{"d_model": 192, "moe_layers": [2, 3, 4, 5, 6, 7, 8, 9, 10, 11], "rope_fraction": 1.0, "init": "trunc", "init_std_down": 0.0, "decay_shape": "sqrt"}
Below are experts of layer 6 (counted from 0) of a mixture-of-experts language model. Rows are named router (the router's row for the expert), gate (a neuron's input weights, with its number), up (a neuron's input weights, with its number), down (a neuron's output weights, with its number) and show model dimensions 96-191. Each number is 50 + 12 x the weight over its row's rms, rounded and kept within 0 to 99.
Before each expert's rows: "mostly gets" lists some tokens that are sent to it at least half of the time. This comes from a sample of Wikipedia text that the model never trained on.

# expert 1
mostly gets: " and", " or", " &", "″N", "f", " con"
router:48 58 62 60 58 41 59 53 58 39 40 53 55 67 34 37 56 57 41 46 56 58 54 43 42 41 47 45 45 78 50 44 60 53 24 46 43 50 25 40 44 46 35 37 44 51 55 57 56 38 49 77 59 30 77 62 59 34 56 45 64 31 60 54 71 12 31 37 53 45 59 49 59 62 51 48 66 41 76 50 26 43 38 43 53 47 59 43 71 70 53 66 35 54 28 35
gate11:45 31 38 59 48 31 43 77 41 44 47 52 47 22 59 68 50 53 68 63 44 56 60 54 43 29 39 43 47 43 22 52 55 56 36 45 57 37 52 55 44 64 27 42 54 59 56 55 31 51 75 59 51 58 63 58 49 36 35 41 58 65 44 60 56 55 56 61 50 34 60 36 49 59 34 56 50 56 57 54 30 75 60 43 82 53 52 57 51 67 48 45 66 52 59 43
up11:65 53 66 62 46 55 44 52 50 57 22 45 56 55 52 33 55 51 67 44 51 32 58 43 44 57 36 67 71 63 51 50 39 50 52 63 47 59 31 72 48 46 33 53 49 53 66 81 58 68 56 46 64 56 63 67 47 29 49 50 64 66 47 47 37 51 70 30 25 51 67 67 49 64 57 51 48 46 55 56 51 58 37 64 48 55 49 49 61 57 31 46 52 39 65 50
down11:78 24 48 49 46 43 06 50 26 37 46 49 40 44 49 65 61 42 70 53 52 63 60 31 60 51 74 51 49 49 53 52 46 56 42 53 63 67 40 54 44 63 46 68 49 32 64 59 33 56 47 44 42 69 50 55 63 74 49 50 44 19 56 50 38 45 48 26 46 29 46 61 81 72 52 48 57 53 58 47 56 62 60 61 77 44 63 48 52 58 64 52 51 81 66 63
gate12:39 47 56 57 58 79 57 51 55 33 51 47 53 64 61 35 55 40 41 55 43 43 48 36 31 41 59 53 47 69 73 30 59 48 56 44 55 41 32 30 55 58 57 58 43 67 36 61 70 52 50 45 27 58 60 45 66 32 43 49 32 41 59 45 68 34 39 47 45 71 46 67 31 51 53 41 57 42 73 36 58 42 39 49 44 69 42 28 58 44 49 70 51 55 38 63
up12:66 52 31 53 47 37 41 37 58 86 54 62 51 54 76 48 61 59 33 37 42 70 62 61 34 59 59 49 67 57 47 60 39 43 52 55 55 33 50 42 26 48 29 55 36 39 67 66 39 50 48 61 48 59 44 49 56 44 55 47 51 60 63 51 59 31 52 71 39 42 42 63 41 57 66 56 75 51 60 66 46 69 35 37 39 57 57 66 49 50 69 60 66 57 77 35
down12:60 37 57 60 53 46 64 57 46 39 38 48 68 60 58 70 51 45 31 43 52 58 58 56 37 20 45 40 47 50 55 28 52 64 65 58 46 63 45 42 56 54 53 46 38 67 45 38 80 47 35 61 62 59 56 57 34 52 49 44 66 51 60 27 39 42 40 36 43 68 55 59 45 40 72 63 67 41 23 47 68 48 50 26 52 49 65 55 58 75 59 53 63 42 33 70

# expert 2
mostly gets: " they", " she", " he", " I", " This", " who"
router:57 49 38 59 57 46 28 47 78 57 76 71 53 59 69 44 40 41 57 37 32 43 44 51 60 45 58 50 45 40 52 46 56 60 44 36 53 42 60 67 33 65 59 39 30 48 29 35 69 35 56 31 74 55 68 50 50 43 40 53 43 69 60 65 38 43 72 52 38 52 44 62 50 53 42 57 71 60 16 31 82 47 53 56 49 51 60 58 52 51 58 36 48 34 32 47
gate0:48 44 56 53 49 64 43 43 52 54 60 47 64 38 56 44 42 99 57 54 35 35 52 34 51 42 71 49 40 42 56 52 28 34 44 45 37 41 46 23 24 45 30 23 52 60 60 33 59 66 69 31 55 21 53 46 64 41 53 44 38 59 66 27 55 51 56 50 49 46 59 37 41 21 51 49 58 51 34 47 40 67 59 50 34 47 33 41 54 56 59 57 36 54 53 65
up0:39 42 39 36 53 24 37 40 35 58 59 47 69 47 43 50 52 66 36 36 33 33 54 40 56 48 59 61 39 45 67 59 42 56 45 51 48 56 59 22 42 58 62 39 24 61 39 42 59 62 85 54 45 37 62 52 37 64 49 47 60 24 59 49 49 47 35 47 45 31 59 47 62 52 68 68 58 56 45 45 71 72 67 56 68 68 48 44 48 39 48 41 22 63 35 49
down0:46 37 66 32 58 65 66 78 60 56 39 56 56 56 55 28 52 49 46 51 62 36 61 48 41 51 44 48 65 47 50 45 53 71 45 46 30 53 40 66 44 47 73 38 36 47 35 60 61 71 47 42 56 47 50 54 60 61 39 59 61 81 57 58 35 28 45 49 58 50 53 34 15 63 61 57 53 27 57 52 42 40 79 48 48 60 45 41 39 40 42 61 67 54 53 70
gate1:39 44 49 57 41 42 33 53 39 37 55 32 38 67 36 61 46 53 70 34 37 55 60 21 59 49 50 61 60 34 56 59 55 49 45 49 47 68 62 62 50 56 38 63 38 57 46 64 61 48 52 54 53 51 44 36 57 38 35 46 73 49 37 34 64 52 36 37 73 50 43 31 64 61 50 34 28 44 56 46 46 56 53 38 35 55 46 63 38 55 31 49 62 37 35 50
up1:62 66 45 50 43 47 42 68 63 56 52 38 45 35 34 55 55 23 28 45 35 58 30 39 47 54 61 52 66 54 53 48 42 48 47 40 50 65 48 46 39 60 49 55 74 60 51 49 43 44 44 30 57 30 43 50 54 70 42 56 66 51 54 50 57 66 39 30 67 38 58 43 48 68 50 30 49 69 62 39 49 44 41 43 42 54 49 62 50 45 66 34 63 36 64 40
down1:64 38 41 34 39 41 60 33 68 55 54 61 60 46 56 61 34 48 44 46 42 61 26 64 66 45 71 45 55 33 56 45 41 45 52 46 50 25 39 39 42 45 47 70 46 42 34 48 43 42 53 41 40 55 26 40 61 50 39 66 49 58 54 47 49 79 43 50 70 45 57 41 42 57 28 43 29 71 53 56 27 59 34 38 46 63 64 48 35 46 63 19 51 42 62 32

# expert 0
mostly gets: "a,", "\".", "\",", " where", ").", " when"
router:35 57 56 30 40 64 71 51 39 41 39 38 42 27 55 48 68 59 68 67 58 41 51 58 46 63 32 60 76 53 64 63 35 44 66 44 66 56 51 56 65 33 54 69 68 44 60 32 61 75 52 43 45 53 49 38 73 56 61 37 63 53 29 52 34 54 48 54 42 58 47 45 53 46 70 53 41 38 41 31 52 53 46 50 47 41 52 50 35 38 48 42 52 79 66 40
gate11:45 60 39 43 30 46 47 49 21 59 48 35 62 36 34 54 45 28 42 58 57 64 53 39 62 68 28 33 71 64 41 34 53 63 54 48 60 57 29 24 45 43 36 49 49 67 55 25 44 37 69 32 34 62 51 55 32 66 68 46 53 65 37 69 44 62 52 51 39 43 58 32 46 46 52 65 54 40 36 51 55 33 48 52 40 59 43 55 37 67 49 44 24 45 23 44
up11:57 35 48 53 56 37 58 49 81 28 45 46 42 52 44 59 45 44 72 56 40 44 42 40 45 32 34 43 22 46 67 30 34 53 57 66 22 59 81 41 53 25 67 63 38 63 24 57 42 47 34 36 50 65 47 48 64 51 46 73 52 51 52 31 39 25 44 62 58 51 52 42 38 45 37 49 43 82 28 63 44 64 59 46 57 52 31 56 32 26 50 59 52 43 50 46
down11:57 56 28 47 51 50 35 39 41 52 42 28 47 68 40 58 48 59 42 51 41 56 41 32 57 43 47 58 48 55 43 60 52 44 88 35 58 36 43 30 24 51 20 64 40 70 53 40 52 31 45 44 30 31 33 59 41 62 57 40 67 55 45 54 48 71 50 57 42 74 57 57 49 46 47 45 62 44 45 59 37 46 67 56 40 63 59 43 49 40 43 39 47 70 55 49
gate12:50 42 42 72 56 40 53 50 51 62 48 43 47 46 25 57 63 39 41 56 45 44 55 35 38 47 56 60 75 50 53 52 68 51 35 44 25 55 51 46 43 36 46 48 50 56 66 32 60 65 51 23 45 55 43 57 54 58 42 49 61 34 52 64 61 38 33 50 56 65 66 50 63 64 52 50 45 44 61 60 40 69 47 49 38 25 46 54 48 84 49 45 44 40 73 53
up12:64 67 53 27 45 56 38 26 25 49 56 51 36 59 26 38 58 87 48 49 62 62 65 57 44 28 46 32 37 67 11 41 47 39 32 49 53 44 42 32 71 43 40 41 51 59 47 55 46 52 47 54 60 43 41 68 52 60 51 63 40 65 43 58 27 36 34 18 75 44 40 51 50 49 62 65 50 41 44 56 48 62 45 55 68 64 47 66 46 42 55 42 47 30 59 62
down12:43 52 41 52 37 58 52 53 60 73 49 47 48 72 38 37 73 53 33 46 64 44 63 48 35 41 62 49 57 46 35 44 44 60 45 33 54 36 34 42 55 69 44 32 64 40 62 52 38 53 50 28 41 49 50 33 45 57 38 25 63 59 36 39 55 26 39 51 53 40 71 62 70 42 41 65 46 19 41 42 53 69 63 56 57 61 35 33 53 53 66 37 35 87 47 61

# expert 3
mostly gets: " List", " city", "–201", " politician", "′", " Island"
router:55 36 43 49 46 50 47 48 26 64 48 38 51 46 45 64 39 47 39 60 52 57 49 49 44 51 59 48 41 31 32 51 48 39 71 67 43 46 64 43 61 49 54 55 60 59 58 67 22 52 47 55 25 53 03 49 21 68 48 65 38 45 48 37 55 89 55 53 63 48 50 45 42 40 45 41 28 59 64 82 42 58 57 56 49 60 35 52 41 38 41 54 59 30 80 67
gate11:42 44 46 34 40 51 61 55 57 51 40 18 61 68 48 59 70 48 58 54 60 69 55 47 28 50 54 50 56 51 43 38 38 28 56 47 72 38 26 54 25 42 37 30 63 50 59 64 45 64 31 51 50 49 56 29 53 58 56 26 50 45 56 32 57 69 64 50 38 44 64 58 50 36 44 64 53 46 50 50 45 49 52 62 66 56 56 45 54 70 42 33 67 36 47 39
up11:45 41 32 54 53 47 59 55 38 65 54 58 40 53 53 49 41 67 31 68 57 44 48 59 62 56 46 35 54 58 47 39 51 70 35 54 56 24 39 44 58 45 77 47 46 36 52 64 48 47 47 63 47 30 43 62 46 47 45 58 49 23 55 40 54 52 44 39 48 37 52 46 51 42 44 48 54 44 55 44 47 30 59 47 33 24 48 60 56 40 60 11 62 52 51 46
down11:65 59 40 60 51 66 85 49 51 66 43 58 48 54 58 29 43 34 61 49 47 49 50 81 55 52 58 33 42 69 48 46 35 35 49 49 66 44 36 60 63 42 38 55 52 42 33 55 33 56 53 39 42 39 51 69 46 36 33 70 42 38 53 48 47 46 40 55 74 50 50 64 28 45 76 61 55 68 45 51 28 54 61 41 50 58 49 49 50 39 48 36 54 27 29 43
gate12:45 49 31 54 42 54 64 58 43 73 44 35 60 33 60 38 35 45 53 61 32 46 66 34 45 34 50 48 64 60 55 71 40 36 70 54 32 56 73 40 53 44 39 25 56 37 55 45 50 42 42 37 55 47 50 41 37 49 43 45 43 47 35 52 35 48 18 35 47 60 35 45 71 55 27 33 41 48 41 62 24 42 42 39 33 49 58 24 39 27 46 50 49 30 45 50
up12:45 49 62 50 34 55 62 53 57 57 66 45 53 28 19 36 45 60 62 64 44 64 51 44 43 70 57 47 41 29 46 30 59 50 37 78 63 60 30 33 51 62 34 51 45 59 54 41 60 33 40 56 67 73 47 64 33 56 52 32 55 70 42 47 51 39 47 48 64 37 34 54 61 57 51 61 41 34 33 46 31 66 66 60 44 43 48 81 47 51 56 76 18 64 46 46
down12:73 44 69 66 76 48 42 45 50 33 48 50 49 58 42 40 70 52 49 40 58 30 49 52 44 54 46 45 54 64 32 34 48 42 55 65 64 56 52 50 50 49 44 53 51 78 57 70 36 52 56 62 65 57 67 70 46 68 44 50 31 40 33 78 39 63 51 58 52 38 36 39 53 37 34 40 49 65 68 54 35 63 39 48 42 44 46 39 40 32 58 42 59 23 65 54